Weights of a small mixture-of-experts language model, trained from scratch on English Wikipedia.
Size: 10 layers, width 160, vocabulary 10482, 37.9M parameters.
Training: a variant of Adam for the experts, 510M tokens, 11186 steps.
Below are experts of layer 7 (counted from 0) of a mixture-of-experts language model. Rows are named router (the router's row for the expert), up (a neuron's input weights, with its number), down (a neuron's output weights, with its number) and show model dimensions 80-159. Each number is 500 + 40 x the weight over its row's rms, rounded and kept within 0 to 999. Numbers have three digits each.
After each expert's rows: a language model's description of what the expert responds to; "gets" lists some tokens that make up at least twice as much of what it gets as of all text. This comes from a sample of Wikipedia text that the model never trained on. Tokens count by the router's weight.

# expert 15
router:524574519494474584458541413511553586516499456483532489555533478487458502423467454586535473495499484559440562553567584555462516482492525521425509503477547444492482513576470452509569469484418495481511514525497505455491435516494530522465567508
up0:533454565450492484522470483609510488460506559457522464497469587521461539484497494498520456526483497575507506591526509475430522503577540577459520523596536479442504499449482429407534504469448471502511497475562496466509481486552470546515508478
down0:497540462509585449583591518482474572483500448571467457489515582497538561529538502509560516526560448445480509525566468445526462503572519508439578465536503555522488513470491423466541540502506543445526478479504542528502472494512530519478538492
up1:518534456474538483464551466474547515533486503532559527490527516500510495475514554468471522615500495478444476533427519523530532516450419464461473510517549495548539426534482529507482455498483435517522408554442541493516431513523488456546524492
down1:489474475461508469517541556471485473474459481535462524540507401532455480529436487508484461540523495431559459478464413487522451507474512468480474464443542483526528529506480452581544422536565511518513497433472557485568453479458522523538537482
up2:518474423487528488441516432439518541466484499506516615494552503497585476576549531485481493538487478514509456552545490527448483560480463540490580486480532576519496425527471531478506553429511461474577491561533546489485507496460441490540492529
down2:452506487484509476488543484471463608543516476477497594527481419483466532471507524520605482499475487513544492514540480458502506524501480495479499476538450502484484446471456546462497505412463551534543457515548502494499407501440524487553446437
up3:529500519452532479577570494473527558526515515540532471539513557457495566457535498527474527529608574417538548508505565405574543474538502501525454507526560450572524478454579478461535532455528545473493455514495515574488463529504556479614487490
down3:469419530455539421560504570475496479534450515484505495489533443505449512483545570470539509552510494488480475500540544574491474519484464552509457564482465555487468535446438484552509541557501482575474516479502498518529464531500506522501454490
up4:404451503529488420479522470544539509518483511519510522552472496485556415455505489476456554521428528520487445547512588568592546513505486447468428544475548500536591469526485541513569450519489460460536482455524534490548467492546498493587568496
down4:526551460521508424471579549454401503430498404494486468541516428510507506470472386519582478529519505388473499520507488472525473492437446473522453467490559509503554592479482534503542427496547572535517506435519525555523490436458533475539555493
up5:499479434550406472486456567470526473542566472492538541537545517435473491482558461467535544487574559518481480452567487548463495450539543507521480468507529485494469520548500452506500551518480542551416475562562473481490529495432464418494533447
down5:557491575465530478493474491467512573551520553460530511514556444523495503483553451498568477459508512527487596425444505529520522549445489454509483521503477411418492492515486533473444532492509406498467533573538551569499472482549512456520519464
up6:531485585453463528452477485506541522553412512496492403481552497522540400527525429527500461555483504525472511551520501541459399485542457427534552511450505586442469469449494492517477503483485481467510483492476489453510435461592422507468501495
down6:542530437442429504448578447471484507499486460565531466445469538521471503551415434530499504499503522522436483550511455492505467550510535487469507484433493502556462494486500516514518463568458535551430490472453440473457508521472428536433532523
up7:554469454453468505541469485490497494467534542513522545500486478442534468507450467531458453468594534511427539463517502492465549494467538504496507454430458488457435546548555416473467477545409487539446511547460477434493461441441566518528509486
down7:467458518527580501550510485461516501507464560445428502499525513531520497498519553533481496508575506505504525481507479519458568474579576566499576437540455478500475424497512514475510467543517396541498585434485475471526535473489511510518487539
up8:588525520561561518462455484507456547511479538508405446571481520459502555475498431547505504568552507523476493596537489506442482467488535557473483529519526531529553484492468549474498458498604533570531511512431526521535518506489540505565529441
down8:511530484495479509540495465497481441497536481531458457520482566393510585490522512532547550530471501508461496576608514470474516530535505504440461505569458551542498432456541544522473534460490562468428449605466453514525542480481541487531558463
up9:533444571487497502511538548490474491588452530512518491533540498485464538495538449549538503454488476475417545546490470574534472485514568552475494578521524551538471518488508535451429485487461406496502488527485490479483432530517517526517450517
down9:490493421474529548559535477551480515463513550508554546491471456503467443531512512540494508409503498498468482562449462495487559583565549492413536528503481489525502490444465484423523458556469533491463550502467517494488446557427486519412526484
up10:472459496470453498469452475431545523472436515494554490502493511501483456457445464549491527550530557457405471516551479533445474494442519489490493438473449551505507580493496510535477511612461531479460464568473523482459474444505528491486512512
down10:528521572510473423462526483486456550542431528422536486478520481464505510495446469543503506483532554482496507426517495461455573509530593554454535474517445488620560508495458562492429478489542473569463493459479511491507468549513489439566567483
up11:517541593489435478486513500494551546486499511528464534476507458492511523476544491525424576478550559456466451544531553528512507465497530481506568422474499545521535441523577560471551500514532506475528498563509529488497458544444480453518401426
down11:435497453506498391479539501549528555505522503477462608526483492473497504455563495591590500459517561561519457520559512489494504521476453500565505521518473499503466496484509523429541568499446475471485431555492478505478454437491484519547448453
up12:470494506466484497456426506536559549491541533512555524502548474518416511466497568531476469509389445510521467427487526488453463461518450526468543530486507466428433559528504550507527431538460516490505523443460518498488506506427533579473441533
down12:454525490558483471487539483459478577489501470502457503502509493446604512517452421518525498492496537504509470446469499434569513579407570484528487484481520494481567456510513493526453511553601516484470507416500546415451531505536509440556497531
It responds to: First piece of years such as 199, 201, 202 before the final digit, Markdown table separator rows, LaTeX $\ markers, and capitalized name fragments.
gets: "|", "201", "202", "200", "199", "196"

# expert 16
router:548546545450562521504455520503461448428500497526486447476504542556532471514518520459485439543543538478517500559432490528531446509534485446571480505522532538520478584471542561421433474497495499495465549523517473469414469491523512446545453468
up0:474473513550451461590508536492524480504587448497560489563500547516517517584529480520553471518532556409495483513536471489500554564528563602470487509519539488516577509465484501446504462513501551545444541452552522525490468480547510524510511476
down0:432580467430500514486482528534454491522509480487485570479460502545446462467477489434458541536503442444514538527525519429556497509515513538467539446442479461469471530465529443447545566537541470500488525524541544580505492525522514562525468412
up1:480436497497470454509556510464530537466504457487543456417411573498457525499480555489544553528447558413504447470432486474519518450427514552507479532509497504565390544535527478456495498512469455465561475545542477514483462512536471527533495465
down1:471553528485567572567549527564475499487564544492486532477486512533441504492527517473560533436445574524464503431435510461441539461513541596514457455532535540563495540512536507525473561504467462480487485457536516473515536462508451562437498468
up2:516433493440485584527504459474460514508443474493463532475449451519507437496467521560540475508527510415479462492473452557468469479564474501546560554460487504515423478421480457502466452508496483604477542484454561508465505479515493533438512539
down2:473487503479482481498506507424456514540461474423532544463493483544566497456503510502500490574494508425518472545492538526575466512467509492470501577459488477479538531482574379449537486481479472499445553489546565491485492489484434502455493460
up3:499534497452547557439502467562510488484438514538525554535545558569538517475486474567509557518523417519496423518473515489534477531522455475564535496560531468501610518531558438494508517554467565568418557494420533466516500491501535480478449516
down3:571467529477505473500479474551588540539457452483499452515439460468543438509499539487543466490484506508536517508480555462441500498583471482505532575432466501510500509497556514520528452486501507412526504511478522505519568524466518567448406480
up4:512506531554516495487437525455456463476464477503433440491523534553500549512454482450531433481506455517523422506434510486511493474459502499573547458502499506556469502564414447545480432530453512585496470512499557581532487486516483453554538554
down4:526474471472504493529450480508482512563550495453462544511454437524538458442495594474509499509471479590525588535505522520550540489507488515463484539511537407542470539466495530473398586495443469528480488562557485498481512497509520435492543474
up5:535419534502578384548505487549474603498536608502475532524467464521541516510501493542554489519515548460468440494534478510412484518511550469521532491424490456459567473412496479476478481501528552521509542476495550587448456470486537540434503462
down5:557528438525462452492527559456471516550458471478462545489466460576521592458505452503510501526504513405447497558489527446540463527459548546507493473492474489461519584516573461482495512550512526566423468415491527521438532498515487559370472462
up6:506477496552557549521486470456479473546497496528455542534490467476505458481614494511486568559540489530478457572514494477476543517477512484524454447495479530416464549541463424519488482497486482502454550501405487540485544492530397447455516521
down6:518439576473464469481497446540522572552500479470624531472445416479508571529474535502498489520595509512496558543447501478505541529487507517511474508473580519468515534479550531449495513498503475503454491461444495499486605469508500521409480494
up7:380538479538517447527489540487499449478489476520509501556479487540497500474461520480446613530516531520534400538511539411447528507482515523494487546550496537493501526457453495467486499489496467487437527437481510487460436469426495551531449489
down7:442614486548500541496516508536512445526514528472479491516477444516489542468425442449512542547533496506570448511464530430493424458506545515485456530420486464521487493530518488456426497528433491482500477488444508571474498457427513552454428511
up8:525567498491574477402539479517467463492490532505465481519526481516528547603488486509514535497542521485491498462488453566545469528496499489472555534544486503528490544464473472508456567568500517546535457497516562489530505488507497500517483572
down8:453474441460470432441492473523494514532487535511509413493448560485473507427503491500516550463452485518558474510503516529482422501477534475489438533532566502518517494503499463515484568557480400474544490477560532528515507494480529494551578529
up9:463466575456570549526549486490523452516573561478531509510528456532450529566451447452489502446572460527495515463497443499469479478445501530516555486524528490488539551544535529434454514588448473431485483517464487475556539442503506451421522497
down9:496537509510530486537486515435479510469534510604460443536428496518411476491532518525507452468456549493462512477566518490500510467519451475444484550512499493516585434527542513484462495580482409506447521528522514484419510559505566502576539510
up10:531539517352422465420461503603500520490531483554526524496500454490539473466474494507442518507511518441547519525481460511542479479512466474440529542518567509507542508511471553471514514542471498538490445419517523525496559573537580522547569430
down10:503499488557421483517455557487571415526516552568475509575480481461544471462488440551542490514502517476416517481498461511494502493436514561437498517470476575505548489456498458425455514492403533487467434465468540523465513519501548434534436542
up11:523514413471516529465503542460461498466465485472451503496500417497474501480453495543497430483443456512428527494450464530480427515546510534519515502491480490523389500504492471577479494451502467562530524491527507468468513467450510488494518440
down11:479493495526458441474493539486488566528495489432496509469484386536511498511498504488592478482465517523499474493511532551486475492482561502478470578421475490450505532545529439502519525414374478484501501515583552507491493453466440505506465470
up12:541541490470473532578532581473468538529537462487494520448504423489561505539629513565507519512488543449473513465509539484474511527575465470491569511570551484524542513429565557457468551499562429437484475491541448469542537522505556433517535487
down12:421475579503509518503391534523489508491448513482507459512536480540547475519476416542562524471575518501524474544509497514499434480519459635517503477586525547513501538503531441466485497511527577468481503441487529494465522468489468448467489499
It responds to: Articles and prepositions right after verbs in sports and biography prose, like attended the, graduated from, a charter member, on a free transfer.
gets: "a ", "the ", "an ", "at ", ": ", "and "

# expert 24
router:458553504480470509556506446504517544497471434426527432493486485535529463509423438469525537478432523482440531451469457552489509455524452499434471513423550510539543474526512535479473522528558404473506430509518534516531492458511559524494544573
up3:550449539482475435493603504447519511558549474491466476476445467549466550519489534476530557498553545486443502507458491554554508484452522433479485535471446451410484559475508517504580491496538496501440568568485487521486463464522523534488475505
down3:515519472447438507505492500547536472534501466523496390410465533453490483516530464512564471479520561468513440439474476475457492473413459536522466464496519530478515436467443549509565453539533514496535491473475505523517538535522476505545458512
up4:529461507527457486553493439560429552494443533485512502437471480450520531419475464463510482479448519472479456466478455529550469483478435570568435457512511530500513486562521562517431494479501541505532508472566475521483532511558459429559496417
down4:547530541493518577509460535505511486515509546442554500499466564483481506437535504488521499504473425483467510480511518439518579473550486511487481539485549547508534489486506460422512468503505463411354591507539509514524569488499491474442496470
up5:582556512525519487549542443452475461444579499508462479559522491505519489499531551522483519493502498520509485514471457528539430537512556396488586498551553544449483547559474476464441522525499470513508511479539496544490562535515507532537485521
down5:470451514566478462566566428481525465493561433436497442561555489517547495542527505584486508450515495504500532513442516513387451505544573488477531518539497468514523528460515534506549449513521457515518530520505564498597533454501470481486471529
up6:505494442486512520519498488450480431515530487444449492435467540538482482511480491382479534537606629504511485495467466496443503470485538492555491535454482505534480538479459515455514462516509489442467491563506543528479593478478511467387495503
down6:534534583529481497520518419480485518463486456469475530512553534508522456530530433503511552469495499540508509557507511573527462438516479517451497508450494439452530483556471471502505517560506585460483609487560532522501519543530507537455524498
up7:545441503423577580531512459484467505513487523504487477460533475524488543518609530495546501515417522468527509487475554479523508513502506543534499491498516436540434462502439563491505579520561486538522481459448574499470463532576499502569532435
down7:523450519415545531507544497484547577439509490449532544611526521557544420519502540487447559560388537452557541526509425491507537494478486579470532444490580455540498462566452483493471514520522490480499476543530477501536499419491475483552528435
up8:463502451455536444495480476523504521382556524499540516487459517557502452499471568510461458582477509500452495593470468477485442519474490549517546503573515548498487524549537484480473469495429479533519496440516483544513457435477514507584539455
down8:474473485458522479520468451448540529476508439553513512575480522515438575450486477449449504480544506475466516506487490529552416536592499536484493544524476527523469544576596562521564461535511508567497488405432569427494525441481523468545516468
up9:516547533472464485449596445533441496560410544522536598498473513398499481479481462514514526541495512532455528492482438519474461560544453507445443459448516579452492442504559467497486524517558484447479495435524454503480522419524489513440489557
down9:567452442519422488519460460550481516486450459467566515464461464451469506485528495441496394469539488424471551480571502538535553469478488477547503478480494547451487466471539524511479435542472512459504521521490503575474513485512518419517443558
up10:526508498432567534464458554546454456507478522509540487479501545500512462515504542519497526564472507461497518508500518511482542388459474396507479541533550521494407509510575508528543516484453434529525540531486570525500425481506497421496590499
down10:506469566534505507648486471532532511534552501465545591571508557583499471532508496485500539481464518450460536532478480527452523504553525474525478477496511539544474530462578500457568510528525536516484494502558457482441511519506499567476546462
up11:461519466489489564552461492542501535560453486560544495487473483443527454537503462551441546485511530493538570479521498483575470500556430514522480488524524487421630436480485463562423519546478521474456470445524477477443507501552495456521501480
down11:557520466603507489530488482577522513537565480455527529499457537582551510483499460519493497522536505491438485509561497457487487525607480467543476500474547559522480465484506461465521476517487512496520477525505537505530513493445451523495450495
up12:541525418467426488539472501530525504502449499526528450467489489452517475490552465541468558520475542522464455545525384461456486413436513548479413582463524525533488466528518517453517589515525497504527501495568486508489491485430536502481528494
down12:507581522546519552478564501520553469502539572530526526502471539457473473514457422462523494583577458528460498493505446505518482527505537431506467471430455556468491541485467473566440492596532507449424516482557557561473521521487517510465461562
up13:516532456529527505472471498404479432421462476513467506474457543514443454517525550430548505414542491540517452501454548520481533449506460482519511525480502538508402441524519523508479502470471475425483508467479472470472504509545479514577509469
down13:466468511481525534504529479512506554482458487473474492511511516528512502514497570492464564517519571464484495527527487480463420462486500496436518491476495547557493562429497511499476506508429446490495497489425476518472515488554454591456513423
up14:561479514523532477474522492488483564479550465513439503448532492521474513519473553406566598473571523390493481527457534509514483482477538498515527498481521502450448472527454532394489469500471499473450438547520441442487491461461510516459486452
down14:497569455454510508454485454511473493493562462479565513398514566566529508549518495467430517432524502480546563423516535522521468459532461456521529517557565499502487514469517525469486502501483486543456548520517531562409485556572520525504479484
up15:533486547559410462503516489551497513579481483507455490555451460461443433524518510481402466533445499502477502486543535475461496463506532520548474546453446510513463458497523494497443558480520455494537468490490558568468529517438456428504532482
down15:567534580517420470479565523561504417480499470504449503583490479541518424511513476516481560507529516477473429502544475529509507504593489516529535551517533472508532504544578546550469511508485545467458493482509491549475518543536496446573498618
It responds to: Possessive words, mostly his and her, in footballer and biography prose, as in he scored his first goal, plus possessive 's.
gets: "his ", "s ", "her ", "the ", "their ", "'"

# expert 47
router:518560565511510541504496471510465454465467560479477462544564495543495470508562489499473541482463475570558585500490503508478471442502445448568525539548549466564498559469459507416503536504471449507444565486499457563537546544568474506529521505
up0:492570556498504508459525566472506522493467559540524417439505501488449449451541493498504480495448507501525430509548488435471516467474504478477431485516517492462483547479493476530484546494445507575494504514541512444515458547508519484511456488
down0:511569476521573499495448473484544464534527534575508543499521489537515430541555496504466471573539514463528488497529517437496453498488515500443436514420512476499505446499519410542457526560515565479481501512503455553543537420395560466487516511
up1:531475482575462500481506517535509408517507488479506507554529481533485459571546483475494533554518470484550526485484531500494436461413478538483536505515393547484483485530503511487516567491617451558475529512477430549466497467509396424530518488
down1:522526540542518499412522510471451484514556516414470491542569519525551447500603503420499495501516475502577471460366505459518520470553499437543553422512483481495549490543523571487434488504427458547484510479514466533540513518506437507474527524
up2:522502510462527539489479539464544453428561536481468460534480408507412532547511549448450531528582542482472486580473510507442489467459515518537528472563477510517558471459459496479472436507457511483496448589605488508465558486424477512488408445
down2:522481485473503554485514508489516593498494515431494446499498427556519561493506550446499428522540537448522522503470475522460473520448445560520482532587463558544457528414533586509511531454580586516512499494449538460460512478511548495526467447
up3:504504502461518583473552480519545465496493472502467485533436538420514474452571412460463561541463570524559528466469558515399497464475503490465507515521499489496497526546540522432505476483557443546509488536514467559440400530515493563434518472
down3:515527517526547483487600548478530517495527486471502498586515528480498464448546488478523483498512568452555514528477469476509543492477450521421511512517537407543497505506514560478483460480545425538490528532555476470596490585477491516546587510
up4:558460472445471516528446525500522562558566479529479525539544561519478440577547517541490487504475431525535546488456428512506582504534456517494465436504539515527559509434494554452488454500524431537438523537491517507550463563435461474499500553
down4:533464474514511510493541602473490475530531418583433478534518491455496474500517487495532514583524489524489520405511526485525458491519546527474481486545522502547502526469508547516482491483533486450498446483410462507456489572421560475455444517
up5:465458552586523451500467553516530538492502544487505472538480508460461588490513491498538505508516454553411542462590449514499491553539459450546508500503485538493536523515483514559477419428477567415518488554472478530511522487521548459496553509
down5:430482456597466502480522454502514494511493519527526507503467501497561539490474528481569468598501482439503509499550500517567456548492465516471502451481495539460438472546551496458520472465441460482533473508426522460530582470480527453366487502
up6:477497542498497524507485537493534504495530481528597525490513505553545544515552446478481562473533555496494494455520489508473474571609483467560544466510531508511485568509565517476492458501464514476435446445547515527503470527444576501501455516
down6:459480510510501503451470548462506460561501417470488462450513445514574478516527500499508468553532472487521478483483491481534513531544479533539465519456522593476476513461552435516519413562443483468448475467476569535558542508487538435440479538
up7:547486504511501519497505587464427530472492516519444542496435569442546471524509459499509490470513533544498465434488449529503457519496465488429466506506519514541504547482460532559466481493567489608432541397529594491521504514473564537592538467
down7:447428552444512464535503585452487473501531519551439573432538519477521541536470557457548461461510537511558529469480488486457480475522472502476442468461422469544410475469479453544495538509459525505529502554518496498546494530488551522533502481
up8:511560452473435487521387501507481505499498520523461530549528520513490493529503510524439497446569560519562496455476459499413458477567447410479541490518498481488469443501476572500509382544528556502493551475554528550455542483463501447521453491
down8:478480471504487510468461513443480504469516512488448552543568475609517491495570498462500476476467548503531501568503433527515453501512488474470517544488479519475545486552510480588508440517472531541450494523549517536495504582590527497524436559
up9:520477551467474488514512484524497482524550467490506486462538552492503529519444403464483525518460535430468453491555492447530519489481491484452491469494513499561485429542442523524467436580600478546581500483513510521442435542534470601532524489
down9:422514568558511475475495520503522453540528466431508459503535512499530518487513541510562581481500582497522543562483463542506525485486524495496517469489485538519578514473529515488483516590470509509524477503528526500437523546506419537456532496
up10:539517515527485520512460561492517533440483618515476476532545594452487555541530525525500525533449491434464511496482564503495449411485517551563471492523496471521489491447467525567559483441605536521476488514501486559447462527437471435490475494
down10:566478466462454481482482523467515538506503501456474485524499526414437442532524563521509406557559460493496459488459486454478476514491477520511517478530452558528544448474468577543392451477551467514478491545537504462550521415459537543527466461
up11:472470520498549516384543540499494526508552520543497542485463474568444462506505472499572510485479500495502518543508458485527478502432502498521460547560450475509542512499498533474481568518466523416482427450550489483498536516491538528528432479
down11:539488515498503483456478505538483532515479512491543443480493533465534521501434508521493562514512513492450485568550522529543513513514565505521410457548498528481601478567488459539449490501526506563469526465531514454445488451461518530567492453
up12:505520539379543540495502550454479547515514483497469546492388491503477447489498527485477453489554514532501527388455459502517466507494430453504526439510531522505480558454531529525426503455507501483391506442469467495477496520482567542599507467
down12:422480562429561468494534503461465564436559554477516541428555498512422505548531495488550476477451596458560510479526494418416447468514493490447483499568467469589476513475539453573545548496442539440534508473463573501498525545458532513530435451
It responds to: Articles and adjectives starting a descriptive noun phrase in definitions, such as is a, the first, largest, oldest, American, Brazilian.
gets: "a ", "the ", "first ", "an ", "The ", "American "

# expert 57
router:522462511472549512458513524534536471551523548491442507428524488511550540536487481488492489481490483450485491493400472565509531513485435495525535566469532441491479590442562518505441449552535503429518502506547477499443530516568448448529459541
up0:442522464533426561437499542469534439538468516486507539482560450536481519494574550403502502536458470475483466487493464465455459505486561512559499473539464430495556523478486450479506528457447537528432514582580502515461459502439510472478537502
down0:517587472460398471498520542479590552493550495444500465491547479544534541542493519517543494513485544512478511426545468492457460474514498516537514495606449463580428526416491470468443493525536563567467535486507457469469502466475484402461442585
up1:453443474568535502518500521462498431476491459512431615482492445487469521422545509509553503481600551503521543522540415530534465486523459504532492546567468482510525495479426557475489516487521477444500418444443525473522509505507571505485494488
down1:463452531461454533542508566538506460517401533494533580483564524501552492462495398454488606582487481504489463525513504501554474527516504503523440535533486537498592517571529460459530519450458450475464500448519536457559517403456563490498488482
up2:521508608514519534522562495555413520544526521507453550514545502503494496426493558544551529464537446500457507475481450541562455515421466418487514470466521482499454538518527555558455521526512492473485536531509424553450495475553558413537516461
down2:554537573527468419487502501559516467541461559475478532495472527524491506491475479529515584468467572500527499532462480543447482545503403500501490512590540488546557550514500543541426461544464533511484445472446449502482493509522477539499475473
up3:533485512480476458450501544480541452516480522505446527492377517478496448426575547562523549524529530458454577476497545529468464530602452491502518493524534506479494586471466493504475556491511494506486482558575522480489511507453499569503487503
down3:449529531519505522512544439527435532473396569481449557509432495454523467463495486523439532510546538498546508546542521432489464549532489460423531463417533523455523496439566410583514482484558525453527471488457510490506506454540525504466511404
up4:546516475461509437568444497555389481554462459509498417459497482529491412471502453499541524518438514477510435537479519480447527477553513492467463490466534475546501535485431447495515431499571438508545570425462516539521578552523466481530526496
down4:531430426517521436474461424580504460590453393504516507475517530466481517525490497504463461502480497553471432515552474588529464509463552488421565558535490524480473495534475437553463452485485535476475499449480502455448429551489477505530484467
up5:496485516484551524456472517565519443479520417526504544490514470506549386536506503568464552538483525561498498530543508532474496467567431478494488514496477607464467550529459477450504537507411498501507494445513511550550435536536476560517434546
down5:467565549485505534426507501506532581486453508544521521476493424468567490487447545504502476519539541515479558475521520572474456492522500477488499455500425533541506529519505513543499453503518551543418518524498599450359473474481481465421457432
up6:441456458552568525477522426572539521547497493556509557502526434483549509503466516545468528512550540505587563487457426464514456529464521477539513493457450500553495503458479488493551481489561537499516481570512522499461537491505537570488470513
down6:518521508588506582486482617420458557522437506586517461512470469551498483511445514504498486547515445499464453495506579447511475469523497473492444426561490532520535475469513465495487513483452522515443530428489535532503523526427485541492500534
up7:520511522542388496558410468509481498519534467507528511489492568444508342546550457495458560502438501543531422529499463474536502515441509472489416531471530514491518538494484501460505563522471449536429554446440496491526550479508505457538470488
down7:482452510484524550488561485495452475523568477513496488426476522495474544560470536503526524584549423533574445561539481469507528476545564498506567489510537489406488572510489532517462451534493483513559478492470419454535472510467431505509535531
up8:534481465552437458481513481549515527493497546537416550514564481440518483561483508543517551495474522488476548461526469456563476524471477496512529531483455417452539514488487510385517497541544563507551452484520522469494492560495527562460461480
down8:478514557521495568484447511538512543425522507492489442439461458541492486514499518466500525531558496544464453602518507578577450519544516428505448516456510514421523619511548459524450543471472532498458534489523476502482549430476544523493584436
up9:455536508441526511537441441468502510477491473481485434495448440515519421532506482464484522518423553446453489480471490483544516512559514518459535458431520497446495531476499510555485492447513560546414549516560505433459453524454544552539464487
down9:546524489479455462487468513492501546532546556490432567548554477468469497470524570545557483484535478466577563450458511466431542498522551537434480456481501540538441454513482450497547498515551503567519540470457490483485553493542455532478458470
up10:528504541492546541589574520534427543529517526522442551582571494499532487526497512532480501375508487559516464460464438530552495453436442452464487524519534501498488497547544525495462458516536514597483515469524397543477546540478561510516586443
down10:531511554549526485437497536507514447546488472493444487595475543541507513454473510532514563506509489525607468438486523557530531489439472512510469473521556499465509557527491594591391505468516534499446490469506470489517543468476519523495590457
up11:499517403518468454508521541491520475556435536516523524512539484519510515534540489543493522495526516476478500452532501520460530600497538514530556423548559530499564475461507488463570532539450518567457577402518524427497478451443539461555514552
down11:528477488548457383465503468463479495516438515416480566455453448506418471506474490548546499510535474485522545517470447472502507565442498565550458510447511504477476486416570410483521551535493481480475577430523525480497481478523456447503510510
up12:565467526452532559525431570423563521487426491491450508596560539555497491565492470460457509375517517528532547502426564528462518473502482479604519455571512487474550474519530550431491524493520444560458522478511456547532513560417491497516602493
down12:511555490484528504530458456506468490480507446483469474535480464563531523415501562511509478436501514429537471481553511512471502507545410507461567440449566471528476521487448567579430481546562491537551500542469453536531505552486592545511551489
It responds to: Commas after surnames in bibliographies, and of, by, and or titles such as Sir, Colonel, Captain before personal names in biographies.
gets: "of ", "- ", "by ", ": ", "the ", ", "

# expert 54
router:498509532519504523447433482465577498469482525438466472508504473419510491457522509528479540544469531552577508516533535492469542485477528416452484500430576443464496528563482513477523469450493455463498495523476484561567516504446473483598562482
up0:502537505514487473455480475478503564513562552532545517514482457518473456456493460464494476555468503459486509532492487508461435500449520484448516493492507476450444523525528502515426446458473485439561551525625513555468491492451476443543456437
down0:466477498475505474463512473412454474466514544461515490472463491560506503524371409403473570550459528485542595531476466498446418485495576500526501531522517498533483539518426480499504537544529465510424498474469486473508492476450522536479501442
up1:525543487452411514503477644564524518528420456526482470515534525465493528503551551531468438461431540501548517486458498504441516554478455450504507547532525471523478538508535464474445519456503487472501458487483483519571426504560529475499499537
down1:474496460569456456500466504590539481488508467616536445468500549488449440572509477472476471483500484527517512499558492516488512556545524369447458466477525445544491513471574503418459516484471480570496474539487489500485489507465601448460535506
up2:484444529502517467560465557466484517570515441538494483471538499495539506504522504455510535527605562454488414485470518464475538483444497443456469437526536565520458520466450499468499501507458453483489562412566496446553555528507522514538485537
down2:538511523424467458458518527593467462452510455518538440596454513508473506494533551421445520419449533456492470452528423498510519500542449479577517552535442492533491536503527492487500535541489512442560456447508475505542500475494510517531417505
up3:503524525515586523453457554480470472582517466528499526509596537506430446518490511481424495460478527538510584460506497497461411527484479475543592569574484498480467498468506482452463508513452483545459459490515518564497473527547440552492520575
down3:472500498516467521463576511517574524446518442528502544556494483507457547488522452496492517504439448511495511494541510479518424577544521463452526423477546496509498494457471508524463498567461485495461482520418501473455421430543565559414453492
up4:531502487422499476524551529458461549440522494465379462425578552448583524504501546529428464473455475504555536476465408533528521515512483474535506515458455505566513498549526473505545445473423529455503494492514506476522513487462564454486526548
down4:519474581540476557522475516491529519461479601485490433475608581504428420574502497449521491528511501464520471457445529523501493522535529444501475500517495460486475473474531543430470474495453532487510489542576492480420461477419457496487539471
up5:509506550609549545453546391508484603488501454520516441524509537516512497441519518475619489478564482488501509497495456417554511466462506500494491481484523481552511513477554542467514540497607454474501470552524519518477517551535561565461522504
down5:519517506461511521562508485514461461493531507501505512458490552631551496572440543495494533493502424466452492501489506471558434477456524476475518511496402526481548569488471513458571479552431540484426485498484524484504538566501528465484432402
up6:447451491594488549477474451495546446493556381502575536496531468508580459487487555493491497566542529450526523489461491478525524469499489468439524520504519438512483529525518535497557443526478500478472518524486444491455513439537508579509500521
down6:490495494480458491509484571530578530529447486507442517532485513549455502478551514567532488475493526495450478498512527561483495506486418513501490433551492395493460552453504518437446408515483488613564545477459515465546475448469576539520507488
up7:485493439430527540553514506437552457473450497535572469481460464481524510462485539482489441522509531495511456517545469496490451479508543467434532498558493482432474510516532478475417527513413485473514522495520511487561481583480453481500484467
down7:473498490530474489455443485543510497562445506497490496544471519502514512482455456555505555492475502452574517504506502488393482516498469452529474531437469485469454479449460511460391535530605502554449465506415469442474462477497553491516484512
up8:474446475483475489536482508494551474501462451539563505480453413474477482514497543461440490541451518453492481529480498448438430485405500528450465532521491515504419463500472595464474544493519486506580447525480423523445513518463483515506454459
down8:514524526532528460504481553497484519526528482523577520518513489582480494540449499510392527590522496381520522482512514513517487420524540482503466514498405557447408492474507453503566478534506538474461471449488506465491437500464556514532504515
up9:490530542498490466449449588514562545500473438505465525525481542512547444499514462476462493553501466446446429521509518565538532498500503512507485451542490480494506495514572444482516530497466440605471524572484426464454449459482466479526478515
down9:518520449462546446520554459481530483467476436539529515535415517527525505565471513497493477519566506436459472502496403490496497513407552516503477524516486524541499445425468467506481462473457470516509459437439514452462432490464545462503477442
up10:472500492509442527498447477511470539510483443520514484546475504531555468465537536479367546490537588509494568513476512398444556503448524542492575470523513512462523498523425556546454548485504477468519489477441524485463482506462467462532507555
down10:473556548519514505510531493496561488436555472521518467543530469573506524493466439489469555523468439465528492506423517430512537511511521473519522521487482503480434513502563522504539488493530582483553532473500406439506442599439564500511507459
up11:473542504559447440491453473515471441479403516477475402416487547491545487453539497481462465591546531522541458490555520496520531382442574477588472483486464548493501519470519521427533429461503519515487493510435511453417497443502413478496469549
down11:546508496445502517476437421502511507477587461522478442504547484469415519542516558534513516492481449521472537477578489485539558416510474521485505566526483521559507535472457478533519460439464509518541528437471467455531565510499426515540480416
up12:487496506482471553480432530501488465667504415480509520538543455434492463504508555456477519552468465445507471554469557467444437430538496509568479563480491525572417568515509509508487483478593518561446540493539502447456476514493540562528515474
down12:488530440501483429474505505495554466520499443559491501453434571530439479627489557529476504502457474518397555547544447429491529481471464435520437494514540483496503455445430432475487531548441521427442507527498495541564497456502521513527495540
It responds to: Numbers and symbols in technical specs and math, such as horsepower, kW and mm values, gauges, and LaTeX pieces like ^{.
gets: ".", ",", "/", "-", "^{", "0 "